Below are experts of layer 3 (counted from 0) of a mixture-of-experts language model. Rows are named router (the router's row for the expert), gate (a neuron's input weights, with its number), up (a neuron's input weights, with its number) and show model dimensions 96-191. Each number is 500 + 25 x the weight over its row's rms, rounded and kept within 0 to 999. Numbers have three digits each.
After each expert's rows: a language model's description of what the expert responds to. This comes from a sample of Wikipedia text that the model never trained on.

# expert 31
router:519473519489507519507484495500483516517511481543531482514479499480565495507489498499472453527523519497488497458496511458505560499525497543507465527501486508550511477499482485507510507428518475493555464454477509498463541541538505532524451498500502497492487500485506493497520484470494515521
gate0:472475527521508482492503523515510508488500450528511483510466495440538482529497489528477504527498564484519451454465566505458511492495513531485508507477524484521528505512444493507504474480484504495504502486467513498477460526530518494529507524449480508474468514522559484518481489523485515482
up0:527535477488495513507501460494471501478466493515514479462496480511541529531488504504479487492487483468508469510483463482508513473463494534533433510492494500518501489504523471522495462560513470477541510529509484489482495512509496464541482439500498488532478479513511505530503495526538513548
It responds to: Foreign name pieces. Middle pieces of non-English proper names, mainly Slavic, Germanic, Hungarian and Indian, like Frischknecht, Narsinhrao, Károly; also She and Moscow.

# expert 27
router:473533492480479515507507517455495507489536509484500469548525523519499501509493487529510482492527480490433491543461475500489518521542475465473490463469461511490493524549514490473516546493508502497457519498501531541493548545476489479496462531499497469486571507517456468478473508517501472484
gate0:505527515475532551472530504491500519485521473486461496449510508496464465545507501504509484494498468521470516518476554504494485503507470525530515493498521496467480499509490531471530466528522497499471487494510542513510494485485524517491473507508502516487462501493499494450508492469502524471
up0:495502457469490477509469514497508459461490477520526506487482447543499481474470466480534489507501508471480504502467522469499524460517510480513518527529482520522494474487499431516451499471506551474478482470473472465513497515474464528474516460455529510516482529517477509510495507524501497536
It responds to: Plural and word endings. Word-final suffix pieces, above all plural s, also al, es, us, ic, ities, as in Origins, Births, forests.

# expert 23
router:542495529494479482481500452491507482504516435493503618479472501432480488523502515508506481494530479501536472496519494510496492487483495483493468501499505496499508557527493553494512490531491489504522508502507473457520497454467523466505504473506532509520492503518485469513484503586521514505
gate0:486452538505531511511476497478512493520505499497470502524501504510481516463525491513521459474498499483515448482552437512544531497544511480505478536516491491511483513535525477527522460481447489477485521504498474494506508545452501470498496528498488481495504484500524497447537471488483501453
up0:494524531479521528505488482489486481453530507538454480486527525506480480555494503474531459466508500502536451498484484523514503510538508484495495494517519491473565489516539464479557432467488532473487513468480515481486528527464474466456430535485497517487528508538497488494516487523477489447
It responds to: Commas and list links. Commas, plus and, including, such, like, born and em dashes that continue a sentence or list, as in Lyon, France.

# expert 14
router:469516473461537518484518499535513507452490498484508558456506498501520505487473502457527498488494482464479488500518475458498506507507456501513470504452475497510528518511517487498513497539491476506464503493512508509520496535524486503514539506469490526518491513547479520493498548520473530521
gate0:461549484507550477471514514500496540485489532469470452538527515512539505485472455516524503494506518473542538506559493472512503491496505538521505474494481503475515507501461474495489450525506536533545515494466499531533519502475498494515510524509509480553488503498472555488508485507513488526
up0:478498522485508513488554481473500543511512510502453453528503494528537509522473517508513508485481485515513473470518478481525486528510508473504502492498486491503486477467488489480514486542469519525525547470513480491466521478535506518490554499534501485514482461506492523487510494521468542495
It responds to: Latinate word stems. Middle pieces of Latinate words after prefixes like re-, res-, def-, imp-, e.g. Reorganization, Research, important, Defective.

# expert 0
router:519505461485490503519542542514522482512522485504477458505489496464519495505503479522496500481517457469532525514503499518505494512498539481460475488521514485551476530543482462531520538515497516470448490535494507488491489475503467482500526517496527459482525491474494509462488466502525514467
gate0:507509488511504518545518453544480518488502490489453570490516517510459514498513489452473493461519537510475520466484518542490461486515515478518495508484511470525533534534434492546503519505510532525525489521507471532530482466461457523526459548532501522493495464498506501514490468534504507538
up0:544553472434537459512471555485489516533500471509534499481512486501492466490474551524524529526487518463531457490459492488502484507487527486505479487519496467506487446473489515477523513543503468521502487467478473540472505566506531470501474481509516468531451511473447502494515507470516458458
It responds to: Mid-word syllable pieces. Inner or final pieces of common English words after a short onset, e.g. cr-ad-le, sn-ap-s, cat-chin-g, flow-ers.

# expert 15
router:502525515526499493517504474532481508451525439502493507480501510511530469498484490499470508514560523513449473543487500488516482474506513511520519494471513466496504518463492547447483495498514521503484512492497486509470445555487523467541482493481567487482486537528546538464489526516488466530
gate0:489499524481495506530480472507482515496510515550487474478489492484488476540469471487535502532512521488502530462503500502504492524485475494499500499485464524492522517533493496433492497515549516496497459501482495539521490534544490521509523477501497512505509507496544487472454488518520495504
up0:504534499503480524451504536530518537501515519509510518493480497528485508513553480458465527459463475540509500530482511491507522500503511494502514534539487508542460510532525489515501497473451537501505522490475529522497551516518517517515522509515476461497483522555501526518525519494497465455
It responds to: Sports biography verbs. Verbs and pieces in sports and career biographies, especially is after a birth date, plus served, played, and football section headers.

# expert 21
router:544562526481502497466511521482555481494559484509508442506499501513521500504474495531463536484517488461493560531487464516504496551517502496495461520473484441511465489484484511529499507544533486477517512531510478518549541494507480500436528470539532491561504510502483496495468500480476517482
gate0:502457472473498466496492471478508485452443515559543513483498503489496484538513538487511490461495498500558455471474496487467501493513513516502538474526497535521479476503473505473508544514467518507485541496498512485485497502447508512560478506462493528453504520468486545468502537506481487525
up0:479425504508458487488523449532508499501535541470534507453498503490559509484506478474490465506479485461517480524477481501455503502467518529556492472474525563492501489471482474508523521517530491497525528508504500517442504531437462517479487496478456493499563521519470511490524501479472539532
It responds to: Mixed name starts. Opening pieces of surnames and proper names like Dev, Griff, McC, Wang, plus some articles; no clear single pattern.

# expert 11
router:490532542476522479460498541489526537507523543575495464500579457514475531515535536509533486500490504496574519468523470336483486502505510498476467503505500507519507457523538517537475521485512514443532502533502499463558504497499480546491490515518492497527507502503478472486485465497521495499
gate2:530493524546478452504521456504511535517472472500491488476536483498500487543524480496497453488506467513507495478496512508518490477493538504490466504483518502543490539543522503522470527475496498522524508497493525468484474495490506453544467471487487517485529484545451514486505496492523481483
up2:494481495489545501506498527521482508514528487486489529480544509504454479493467440494485493516513484546501506531522502516523512533487497486515519494497521492526484465473486499483483490498514556448488482488532523488503493516514477518523495515468507473480494516529479506500525529455519573456
It responds to: Coordinating conjunctions. Connectors joining list items or clauses, mostly and, plus also, or, but, not, slashes, ampersands and plus signs, as in mercury, lead, and zinc.

# expert 17
router:533493513485487532482501530488481514535490513502496476555466461501549494475476438531496545500492509489450476505494508517531507497499474489501510508477542510498540464514507494529539504528520507488489540571537494513509501446512522484542508530537495541493487470509486500468532516480534526465
gate0:450486491524497498545509503520502493539477503493490545532501481445549531494508482492520485500531503514475495502468540507447501481490527516473491504483522525481521469510467481472504521460512485498477495501485472486452476529478547468527493498475505499499520479498519492495482503509424464454
up0:509507499507475454470512459494498528510512476498507485521488497540477506519469497498498442462540531528502454523566467447497494523506510473501445480506494472525521505509517489506548505510514527512511504497493523471478449509465518502499489470483487509518514470512526473477500449506474540467
It responds to: Colons and capital codes. Colons after infobox field names (Nationality:, Country:) and capital-letter abbreviation pieces like country or club codes in tables.

# expert 47
router:488533539501519493492557480505498484477508474460483432498485467499529483496487480480499477535491482499467467426457529417520478491512486474483500520492492545487487484508516499544515494493492536461479487489509477504445481514504515439481472502504515500490521469470493493472497510499554489474
gate0:496498528474485471504527521559478531482456546471486459425516493462534519423537475454512512501506524484432508508514511528481492491520549459516459461509504511506551507499523533505525511485507482500518544447492543520509492515539508499491510483545497498475505515483476495467546551453467483503
up0:510521506487512489505534467509572497519501477484488476522485494489509534540489573497520504521435472515505461502487532527458495507512506529511502515491479471511498508495520530497533488474457446470498432490508436452488508528546542470485495480462463466455474509510511475470469529495543512496
It responds to: Infinitive to, relatives. Function words starting a clause or verb phrase, mostly infinitive to, plus on, that, which, who, after, can, would.

# expert 18
router:544509489484479487528507506455553534482533465501488485468503501465476479544493489525484522480439496480459532500472492568513490521554521481508510515552504508512517507556486520494517465502502526504507476500457487547543498530507500494516498496501511529546500548517471510504528482537490473520
gate0:539470504528489497465488502536514518511468479538502484523465471498496461504510477541452541521487534506488493524504537534503513479531502504502550496488516519539493502501517515504511444556481520518522480481501516510504498509520510458506551454497477498479515482488504525452522447480474506502
up0:491503506526492503505475558497475513505537517516482504446490486532479494506515541543555512493532471494512480504519502540504465454544490526483490498505522498507488507515499484518490490456534480478476480482493468514433478490529496536479499508476511503531511506456529506479516503483504480465
It responds to: Name fragments after capitals. Pieces right after a single capital letter in foreign names and titles (G-konou, V-lemma), plus the, his and capitals.

# expert 12
router:510476466567543506461467512497481459486493452515510513503476491475473463499504496480514523525484505445568545461491497502497511483439513505487473534494478550524514510507484508535521495487506476499507478490492484521480498488479565509483515502519486519547428549490530499505506470512519501460
gate0:528497543523480516459509504539511495550490518523496513484487534504514490478520522476561476454497464479493554466520548515476478501487507518521484483521483526511524495508525496483496557504492457528486450533507536517466488514469543514521498509484490491504462474484482450486490483527539496473
up0:472505485467552491534499487501496493483510533471477486519479516485482507516522479526507518491469542540511463498452487496516498486502500502532503498499553560462470516473512456464497533538498484499456519479528530496502490456519476482504516471536502461535492487495474509463486485490479532489
It responds to: Time-period nouns. Time nouns such as time, day, year, season and century, especially in phrases like "at the same time", plus pieces m and ation.

# expert 2
router:513516483504493492506452517522492546518514501459507550482527525536496505474482483480486475552503497471555499471461495403504469504510468524492483500511492456485476464513472501496488502519504460524522506505510497553507536543510473473500522477504491498541466473488455521529528502513492473475
gate0:500513473511496533486529507559453541498501525540504514459512539490468507471462512502530504514453502526484479488515544552496470476518481495489515481498500519478503487466517558454523478500474451507473491519470507547487529487505474463436496525524490510468506500475460480555476515484483499510
up0:518454521512497531499550471531488558517503508485505480512460546508459510552477455490524503478489536501534519513502508523515486514518476522512467548502512477485502472462521468482488534472532461502500481493512529501524474508486531472485492450458518490487503447506500490507479510495500509507
It responds to: Periods and sentence ends. Full stops ending sentences or list numbers, also ! and ?, plus abbreviation dots such as i.e., a.m., a.k.a.

# expert 37
router:514557541509543493464507480479511473509510492506471501473454484503492517524458486505509516519471460489470549523488508566498481512514519477477489498504506454494496539484468493515473549508487491512471497522532459501520533527495497487477496472530540459554485481498529509509480508501450514503
gate0:511444525479538474482475487532479506488494538491482479496495530493489511445501534521495542475504466465515508469494496493514517507496508466518495512476514480521477552509496443496467480530473557502472489467505524491458482518489496507496494482485442496490491523449541544524486477525511477526
up0:515497479481471481525485507511482472447467519504510506558472494505459495527474471491475512511503475512489510474480486523494497436460488523486489495496495501453490523511485519451496501530433453498504500492468490521503537484478495532489513528488473522550508516518524491504475513469522515515
It responds to: Location fields, mid-word pieces. The infobox label Location, plus middle syllables of names and words such as Indianapolis, Pemberton, Heaven.

# expert 20
router:520495526506489472489482472524495518457500478517515465486527497498510475508469491534501468471479457491472465503472455566507525518547501494498489511515475506529488504480545516546517459502492513486470511526494468503507506505474487575495498500504522483454479494502502478509542488529493451491
gate2:467516488504520512499469536518465534506520552528466487503514460482513463500502484508546459484507492464509500492516530516516494536483515460538532502529495503477504506456530486522521472534478551516480458491468454478497513497534520526522488528492492486471506483481539539512476512538510490452
up2:551496481510485467519491528508503497534531508526501519534542495504513495509498516546520490485468538506510488520479531484529511489496519463460453510483532466496478482492533496494515511521497498474483487546516471517511466492518494485459505513482492517472530489470510510465466498462465529503
It responds to: Copula and auxiliaries. Main verbs right after the subject, mostly was, is, were, are, has, had and became, as in "Avalo is an unincorporated".

# expert 3
router:543561531486497504472513522474552479498566482511515445509487503514518500517476502525466533487523483469499549527491464507516493555520501502481460511473491441517468487482482519528507511550537492475517508533515480523560539493504481505433534469530534492549502513505488500489472503481471514483
gate0:519495531524493484491499498486467512554528483535563524465529529530486514513480425516525487466537458526499492462474460507517555482506503472496504527504561472542553535518521470488480466537524482526481450498509505494508507503526469502502452532514492502480491469493527513513526472505535494493
up0:501508492516510500484509490506482531482455540564527558496479535524527469482504523497447444493501474520497514478512465530522513544497490489546510514498473435507461528501545474480497478491531483500538544492499491467469503477513508477497494510505489489485511510509473506480512510545495509501
It responds to: Mixed mid-word pieces. Scattered word-internal pieces and function words like the, by, his, a; includes plural s, inflections, and dashes in scores.

# expert 10
router:482526479518494511487504537481545510502545490502534572511476549483511548508482528533513509513519522469531546482496535472521467523501499504497515487507506525494497492467527498539480475504549481505504521536531530459471499528468493488453516492507505491449493489469475527482548459498508498468
gate0:478458489491497498494541496475515503538543485501482514487513501477539508509505485482515508498489507513538505503481488491511563469499514522543496507517507500450513494488570501502503525487512512532498532484473504530481504452489521553485525477511474516470508499447461456496496476512499540496
up0:463485485533473535506462523510493447525552501481523497500491557467466510524457495493506498526492512487533496520474480510511504460479522470511522517514503514479533554466504424507533495519440545510481492487500518564499500504497516523485506468468491525506496487439471454514459505492536500507
It responds to: Mid-word fragments, misc. Word-internal pieces of foreign or rare words (bilocation, Diósgyőri, ibn), plus line breaks, the, it and digits.

# expert 40
router:544560524497502503477501530474560481495566483502504446507496493514513505509478495528467539485515484475496547520490466509509487553513501505480459509473483444504467485484481513527502517546542484474514503538514477511558541496510480510443526471541533490559490514505491495494468502479475519490
gate0:478464526507503523484505539515510519526524500532478471484488483455464512504483564501510477572479511507502504474464495500492487509525535491485504527519460519509470541472476516495509482489498505499501449502497535465460480487492525509489519503511490509492483506489507478494520509523540513495
up0:524522490531480518521519491508518531473506472491478479500513487489556498537520440495548491484524535521471509496493503504484506455486484495461420469530558515515471494438483532504487507492488514442491494473499528517529514507488473495513487505466466528495535533534503521471500549509555518467
It responds to: Sentence ends and title starts. Sentence-final periods and starts of titles or names after a quote or heading, e.g. The, hor-, Bab-, Your.

# expert 30
router:515519464491486552475470535492495505530506519521521453482503514558502512435512471499483456513503496538509494552458484454456475515530496540488496477511490509481504481505491506508491483527485498513481514530500487540489552500541490533496502466525507462514465480493518518465471485449550500526
gate2:449457465457487513494503524507516541524490529471486522475503494489465527462497458536482497505530499502515518522488488480480494491519506478522506554514528509502496518470551496502456509464493548524482466469545448531527581467484454540533457499509455520480486523476536536515527476473540492488
up2:550523520537455451583514501492523431490493500489512490497498467547499474492477517498508523517493516513535548482500504516504494485521524544494494493501469505496497456511505518484528457493493465501501477517493537496472497493509536500520525478452482510476518455523504499502558488538479545491
It responds to: Infobox field labels. Colons and labels in infobox-style lists, such as Produced by:, Genus:, Born, Instruments:, and coordinate symbols ′ and °.

# expert 7
router:537564524488499503466514522479557482492568483504506445505493497514518504507482498526463534494517482464488551526491467513511487556508503501488464515472483434518468485497484518532503517542540490470508506534515485520551536499508490501433529466537531493553504516501485497491476506483474512485
gate0:481488504476537506532526500490493495495445491464467495493504502478513497511474513500522513489466479500534495495460449529516499506481498513526509430500510498531462508488476522462509485507477513512531498454516511489511495535464514469531473467460467451507482471479519510513452531477516507506
up0:531482510526478527526528513491500492516460516518493518509482456555464471499491505459485507490511496505534464510518541474476503522445472481482494458517486518501511484529524488496489527531516460471554470511473529511512513524519447463477523472488500498515452500470474517469484498465537502482
It responds to: Name and figure starts. Opening pieces of names and capitalised words, often after line breaks or brackets, plus percent signs in number lists, e.g. Stan, Krist, 19.6%.

# expert 46
router:541555530487502503466514527478554483497560486506513441506489508509517499508478494528467537485518480466489558529489460521513486549508505498484459517469488450508473493490487524522502514541547488464515507531517477524555547495506481505438531469536538485557504507509492494494465498482474525485
gate0:501497479503467509523523470543438475485494515488506524553504570459511540472461501477492470569473492500509549461509492547516519511473507474492500507517542518508498521482450505476462538458481476515471552476479505538532463523475513502507496524505503526502495475513464490517516454466499510535
up0:528478552540494496519469507472525512482530540503474549504511505484530495499504529495499519506528510531475478470548488514452492494554501488497537516520480519475528518484434511460507504471534484498521530508459506507519526435446504519507482524501479510532505497552514474505514513522481512512
It responds to: Mid-word pieces, mixed. Middle pieces of place names and words (Tajikistan, Denmark, thistle, pronounced), plus as, of, percent signs and paragraph breaks.

# expert 25
router:460514476502511475527527536512482521504506495483499522494511538444532490479519508522471502504541482521511483546485498518458497486509511513501455534428542463522485450528478487493513497508534517543526468495493488472496509509509477482479522457522524499474519506493555508507467518531507505484
gate2:475485489520454530527514493530483518461483483504512460490487453484477498481511466487503481486537545532465512494492468512499462521525483479499511522471536541512538483514486489492445498454476498460542481505501530540516474537488485507503540462504502503490503490498500496514515534493496508511
up2:518452501515482485456519485512524486529490526518507500501499520487473526497511546546558483469503525486510521518480541468489513520482550499503512472497484476486464471473511486501473478469497488490455512493513529499485470504476479502477460507528481505473529534529489485504476511472483498452
It responds to: Final -d, sports results. Word-final d or ed pieces (herd, stand, crowd) and words about winning, losing and competing in sports season reports.

# expert 38
router:535561517488495495463510518479559479491568484511510457504488494514525507504478495530464541497519482466495559528490467513507498560509508502485459518468480443508471490491483515527503513545541494474511504536520484519559544494508486507433520473537528496556489512499489496497468500481479511480
gate0:478511494502514499508478493462507471543545511512524535513485509494486550479535516483509496540484500502460547519474528457494525501455509450531477504510494472470472502508506469485467463469490519513496495507481489461506498509503491472538483485467519518514512541499493474532484491468529503519
up0:506496505456549514491465518484485511475495539526488497465512550469472485508499517510492490502536525455492497516471510505491429529518524485534490504510537514484531531516524514497491539510459533499502509525535506485497471563485516502492477502479484492519480510563481520482460493497541461514
It responds to: Name pieces, list dashes. Second pieces of personal and street names (Murray, Ferenc, Haber) and dashes starting list items, plus table pipes.

# expert 33
router:474476477529513494530542503505505474509498516515507489506515508462501456491516513502480485520507472472495491499466495520478475549473517524519554521564509513490544518522516491515467529493491482522475475502506470494507465531502452520514509518466536501481516544501489511491571540499484517519
gate0:487480476548506481507482511504484498503492515490479490465522538527478461487454509540459447525489513520502482473486541489518495488476518477524475545479501497530538543502487494506492506466504475491504497480514464531507472542445475522507510480502513539444469505510496497439507530488531525518
up0:465514517486463497501492477490534530508497500460514473462505508525507520492477508497470559521494532477513500493501478483471478451474542478474479491512508503483533502508503483555503493503491506499472485452506534498510518532534538485531493531521502495520531492497558505457531465487514556476
It responds to: Infobox field values. Tokens in geographic infoboxes and tables, such as District, Binomial name, UTC, and numbers near degree and minute marks.

# expert 4
router:502476506479503492513477457502448498486502521515477528484484551550545477544482502484498494526465468529486511502530506437495475456494490471522535472495511541484476529497487507484521527530486541456480498504511542494458503459541512487542506519490494516492513499523471498517529501488498512491
gate2:511502518516500466506544478493475470469516454512523511474504503532486466457476462477468506504483471517513463482515520513546483471475525472534533513515546491510519491479514463502500549521497481479465509482477519510499453487531537486513502556482501508480521498475469485481469473489496525499
up2:462488495512450491530531481511533509525477485461514509473527491502497512450496451502451503500521508486480510468517473490553487458466530493473514509502498512548470499563542502519521520489549509489460487496468564573521512491534518501487493473438505496502565530478481491472489491507497472502
It responds to: Abstract institutional nouns. Nouns for institutions and abstract concepts after the or of, plus suffixes like -ship, -ity, -ism: government, water, church, lordship.

# expert 8
router:506519479495512496484507515501515507489583494500496549520508465466489511488540501497504488460483474501507461540504491482530533520467495508519487508483459472471494516500518527478531509514513458493499525477510479474507512487470491504478521473509444467459498503510515500508509492467467506536
gate2:475485492473509507490522489499510465519506481488509521504536475487472465524543492470527478511512513493509486494517543463460531524483521481478535522503516495463508503452502488467485493548446513496498504501462469519494475485474505496518559521500507494562502496477511506516490510540517448493
up2:480483494460488519467481472479524519506425520512506468474509515518525503480512502514505467508514460485508508455472539524470508495520499532529468441448523490509528527491530460520469508463540531504514521522459499508523480505478535509527473552525510494498505532473457506508495467490497497529
It responds to: Word pieces after capitals. Word continuations right after a capital letter or opening parenthesis or quote, often in headings and lists: S-um-mary, M-ult-i, As-sis-tant.

# expert 1
router:478517520506523456493487523543472468536538505464535448538469517486472510473463482486497484463525515528489523469482540552479480563491501475453482501527490495505512481517481468487507474530507483474520482519519471493538512467522510516503523470563484500498519512470517508507494531511458501529
gate0:529492462505531513472462500523506529514466508539536475493499493498520474503457504490495534491517508549491511528524510466542570489508500470496520512506503511490497529496498457551508490509467525513517470491538540480506493508487528504544494522506491495536508498509514507509498483512506521512
up0:484452544499505503514504510458497499468519462532520502501491502563480535472527476526504502505542509472520499543472499494496499515435528514508478471459445489467508525487520514533491502508475468559521518489523515515456493485471429526463480476455519451515510508481547478465484531503532544474
It responds to: Adverb endings, word tails. Final suffix pieces of words, above all -ly, -ally, -y, -ies, as in seemingly, fiercely, Constabulary, plus some capitalized name starts.

# expert 19
router:477504488455486452476452493494497454485487483465501431510466449502500481513495533528478501474483464497508469525535515485496502458524508497476491481459500482523487480503454474517511485532452508455548501513503476511524509471502475479529475490505497519523478512474503521511486487468494474496
gate2:468507526504498509503487493462502479498478519523471491482459473507477528503510522495474498519494542501488487530526527455525488478494505496478524497475512516542490549496478484505511527509490564462516503477509506477508510491505478528539514502475464517467453507522490502453491464527527457521
up2:548510503496448481470536468517494499503506531514500499464507501532494484485504509515521460507507480517504493534500470559470533493519506516505520517502516497458488484449516541469485465481488456518518478543507472487460448531518493514474557529508502516511537451475527538504487509499459504495
It responds to: Table cells and headers. Table header words and cell contents in wiki tables, such as Peak position, Role, Directed, dashes, numbers and hyphens between pipes.

# expert 45
router:498533499514511491494498491506479499481513480512496500482472526497504489481506494489460467498492523472499497551493490513524509506499483504505529458517513514510514462515504449509531510511473487483490536541506501524555545483473456464504476502463474498538506500485485456473515487523494548484
gate2:468511528552453514484494506572510531513490482486494485493503536467499520464487464471510449489505524443468477497506508524474552509504490502484502475469495478475477503520492513489507483492504465519431511526526511485459528479477527480504506522499474523447525494508504513489477513538479530536
up2:507508468511487510532474517502481509514515499509524490502543499483511513529499549478540537516484454518512529508534456491492454452516523488522493527531510506499481487510503461513512505507499484483533494474503478534497473516550518498490488533492538477513477491477490490528500459472584486491
It responds to: Years and dates. Years and months in dates, such as 2008, July, 2014, often after in, plus pieces after In like Inaugural.

# expert 9
router:495487512497549460503503486482454528498476489531497508472476502504531512527511500501500487533479515519524501480520507469484494496499504506484507490484469482483470492473486480540543522525500462531481503513501500454516482497531581500530479445520504522526475492505502460466521571455497481463
gate0:494492478508481427494455484470472488506475471544520547467525517529507484531510515486564518505546514512502509504462539547489516510453438515495451474508463515482465517485486514494543474494524534511497525561502529527512468537496517487521501474476523505506528510520522452532519516505504481471
up0:482487492503528456482473473433507464536534471479496515488544487490472437521482505468519514517523484542511470512489509521485495483482477528488489491482500525489470552497518546510555518504533547471487536529489537510501478494494519495520464479494523513504546507527531477534512519466508441461
It responds to: Personal first names. Common given names and name pieces such as John, George, David, Willie, Philippe, often in tables and lists of people.

# expert 13
router:535505484514508485503492478490527522470533479479501462475497493510500563481520482515505523485501484494488482499512510505484505519492529514443468506490507459510499527475505485478556499486514444479494465475526491493536531500446499468480515476485527501530436496476498514480518531496484496531
gate0:505510491491526516518492502487455500512454491499472479508497537505503524484482517458516501526504517491536494501477544491531481495538527496520482485487483470520461506469452517498473488459509521504524447495524498500449502504538468517535525476489514562480533524513523516528507483489476502540
up0:493476504521529496461498531513549447478499497519513493517493483514520490530548456511494455494497497512583507499524430501540536496459496474498525520470487528510465483538511494506534469494493485514510491561471525486523508469513499505510503470518518480544515487534507490452471511504497468489
It responds to: Dollar signs, name pieces. Currency and math symbols like $, £, {, backslash, plus inner syllables of foreign names such as Macola, Cronulla, Tisza.

# expert 41
router:517521506522500522501465540465530481442533476467512370490548460451494508477488475486474521440466521445503496516502500574472489499496483490492460494516489474512481508484521508516475476496516482516466489549518493472500524499531475511450484534510541527543548492477479466510495509443492489541
gate2:532504436492464512470462526502484513477527508499464481455502474521477519445441500452508482512488458478499472526542507509480480466502529460490528450474508484541461500489464510475459491502469485540462501486543485484469549469518499479488461458467510560539452509510502472516533545512507548544
up2:522476479485539493505491533511517494528504477498489445497532502501493500509450525504477472532500510501457495535517503466437489508537532488495511462544515490497512432491504447514501446479492506531487481535476518517497473462494479468491489504519514479510469470514521545512546462499529489501
It responds to: Section heading markers. Equals signs opening or closing wiki section headings such as ==Release== and ==Cast==, and the blank lines around them.

# expert 29
router:489486464484490419506496473487525508486498511472493483506445517525515499569472544526466497521511490524548525481509533599495517478529508483511522487484515499504529511530481496532517500482516505527525505476500497493477523442500497484513468581494482493472491518493470533490501508554487531498
gate2:496528455510499507491476528477480483499497534533477496470495494511463502481479433517509508546474476516522542530505513476515498493514503499537532502504503507519514439514461499500472477515497453485532473510487518531463529496544525523509539513456491437493469518502498522514530492461551495461
up2:508483525519476470491444489478483524512472528543503476505488509491510485480490547482447484535567487518478457500520496448482493534501505495513482531503516532523495512467454518494483536511474478467510496514507549506499503467479533472499475519500510480511502504503481459463475488508505510461
It responds to: Line breaks and dashes. Newlines and hyphens that structure lists and tables, such as row ends after pipes, bullet dashes, and table separator dashes.

# expert 39
router:488520488504509533500489529478551483575498471517512473481484486475466484490509512527517528488516496500486554555536477425476495494503475537508476478497549487505494524469477501518523497484507477506537503506484524521462495491536519476494535481488473508533491524486511513515520530460479501499
gate0:462509499488520530532494473504519514477458456470523496486484520485502469471500458527524475508470493509536500538446487473488473531485453517476476473483519542468538505472482545496528469488486465499540515520458526501467507508506501529498488478508495484505505448498502540481475527500513510551
up0:512514478555472517477548467492526476524514508502525466481477512535456475500501512489516430487519508492499487474521444540489471522525538490502491536536468500501480542500504470457514490525484487486456492492494514510471481506417501499521520522488505537486502495535501470467511499460509499529
It responds to: Core prepositions. Prepositions of, in, from, at, during, between, especially as of before census years and one of.

# expert 24
router:531422531447542532497512508489485499497482478485512539509493482504503474498478490428506539516478504502534477457517516579494557540496490537461481516489515504502469506484516530530482517494510503481484502485527524454475522515488530522456451526470512483508554503516509461494477481579507510511
gate2:545464511519460471487485479479455545494506492501489551506483493522538487476476477473492476520465489540528478506505522468492511512494480495512527524542484491541460497512466486508508483481519512482538499541503527509477493478540482486469517499509480486476500485468508528510524521518504516530
up2:437494492484519518516511487540489507534512534545536447510479515481503497502510530497518515497521489454456506460523496535466427509486508473520474509464507512471510543541525490476467496530519478467463494513503488505516488535489537535532461489463516513508504520503497487510540473521500498476
It responds to: Numbers in tables. Numerals in tables, scores, road codes and vote counts, e.g. 18, 19, SH43, 17,496, between pipes and dashes.

# expert 22
router:478475538505460604502465494508491514464460517514465576511486544496490507487482497494503495515503488492444525495470483485460470484491513528491494499491514513525488461512522506468511509512486546477505492497510502467500480519480491448484515453506533485467503524511505442507506494445505517529
gate2:543511511484496493518518462486506487544458487500489522508471523471510521506531508479493506513470551498512515487505553482515485477491510535495513494536480539487471520524515486490474474501468470494499519462464518509494485547506505503515526482496505506528476502493455533486471529531525518510
up2:519520496529490538521513470517483479531493476481508482520479519474518528488497533533516463535476518498504505514490529519504444538450512501468535500460533516475509514515483485526492469457474441491525519453502507532471493492459492487524529448491501503475480490455504516497542547544468523533
It responds to: Table cell separators. Pipe characters dividing cells in wiki tables of sports stats, election results and lists, plus semicolons in flattened stat rows.

# expert 35
router:486480457492462459529539509500533456517491517472519525537499496468511517525482507513518536521495519481466537508539503535532508475441458538509499524515535504512513455492495478490472528536483495509518456466482532480516467530503506503515496495456442517489533520540485490481498504514447533513
gate0:455508503490487505462509507497507519492459500480531537485486541512528496473478498459500501500493527495494511540522533515519511495506488483514493459457528473466559515500495465461473486483482484493515518566493534500530504519492532460476499471504500504498494471513505489451471487492506503525
up0:482467554520507542524543534553516519511500517478474527481498564446499547495508537469485478497485504504480520530461517482495531513476508459530509484506482504489533532463512472539490486481507530493500530497531531502526495492490500452527512508519500502496498483509449487535502491463517530505
It responds to: Head nouns, closing parentheses. Closing parentheses and common head nouns after the or his, such as band, album, film, team, series, character, mostly about music and film.

# expert 6
router:519472552493522494492523462464513473496511538496500568476513551481466476550537499488517548519512506499488495529484499523522460518505527484493496465511511540534512490512524505460487510482468492533505480449442458480498515499541501495538468483508504482489483517534532517522519476510468486489
gate0:471491496532508538463473553521499492528502505520474495525496534522490531522534475473529490451527505475475490488468476535500460501472467490462542505477505542559459510487517496491481513491515509503477488493507508509483503520519541489528492528523509538481447480451501535520519512494470470525
up0:484535471484513461538483500489475542491463490491459488525520450474489535522480548486464523512514504503474503514512472529495486568456505502528544503520480526517527466475498511492501537471492486498496494484465445477442536474550527539462472477522486466527476518448545520499500466497498502462
It responds to: Quotes and apostrophes. Quotation marks and apostrophes, especially closing quotes after song or episode titles, plus closing brackets and some mid-word fragments.

# expert 43
router:491483534534487493504508477524492508528435533507473511494544475555470525499533517472529529449493541542514484487522519534534512493499521471512546522543474520484496529502495513470466454464503510542503485485485526526479465474480504523481552498491472505486496447463532522505468477503534475519
gate0:510529474493474516509504436466504496478545513482453494493514537551529510524490511437474496489463545469516455531489499488483505520477466498508491465490484510499493465493481476504517450484497520476503480527545539467494498534511471532501501476501480484501515459537484479474506519447552487500
up0:571494512453499520512524484483511498494508474528487511468528485528494495471468515506552518507484523475540480527540485519463474482489476493506481544489514470482519513509486502525486518528480482493483485481535537482495478488539480484526512479465516482541484555501510516511521500480490508472
It responds to: Rare mid-word fragments. Rare middle pieces of names and words, such as Romario, sneering, Formula, Asian, Mátyássy; often in motorsport or sports tables.

# expert 28
router:550557532484505503467513523475558483494568485515502438509498504520518502503481499533463537495517486472493559521485465517500496550514512495489461516475484436509469484488486522528509516542542489471515506529514478521555542501507482504440525473540537491553498512506486505495476510482476512479
gate0:494538531477503517493494502490482498524500504511453526517548490547502477466483491484557482517521504490491471522453524484504520477510543484541533497516457526519453534506509489470508524512519480504490538517573508487517517484496473508527508480479496456508524499503501535486489516508472496525
up0:490511542487447434515526506505514520534468545555458464466522510558497501463527517538492521513524502521486497539528506526481493511492516508469517515480475472455492497501507499467525500515509464529517497535496513471495468513522518479515507501468472513501512479550496506473541525538487509478
It responds to: Name pieces and paragraph breaks. Paragraph breaks and first pieces of names such as Brad, Kel, Swan and Penn, plus scattered word pieces like Oilers and Variety.

# expert 5
router:522469505462534493491500498513505497500535481485530403483443531482477493461504512522481468546472528488448507514482515460497555490496502472522496502501543480474524515483522482499488494516467482472532557469548510495511503518495471535522474505517469500500463483518454476500488490480530523456
gate2:490532483472526524510486511434497517511524480514531511452509470466466500462468458515494480491497523475506512464512522455477521443467505464477474502492518555492532459502527480533555483524498528479542506521519469512508503551488497511499499496466502452497508504497511495555473502519501449471
up2:531511538516525491502523498464502527495517458490523472493518526475461505489501455486535472555527529493537548492498540499477554483489524505489517542499526513499518492516477485518493493529514471477525531532508492499499483556482542536528487486462514470520520499482497487533515524517489477498
It responds to: Quantifiers and numerals. Determiners and number words before a noun, such as other, both, several, three, following, only, mostly mid-sentence in running prose.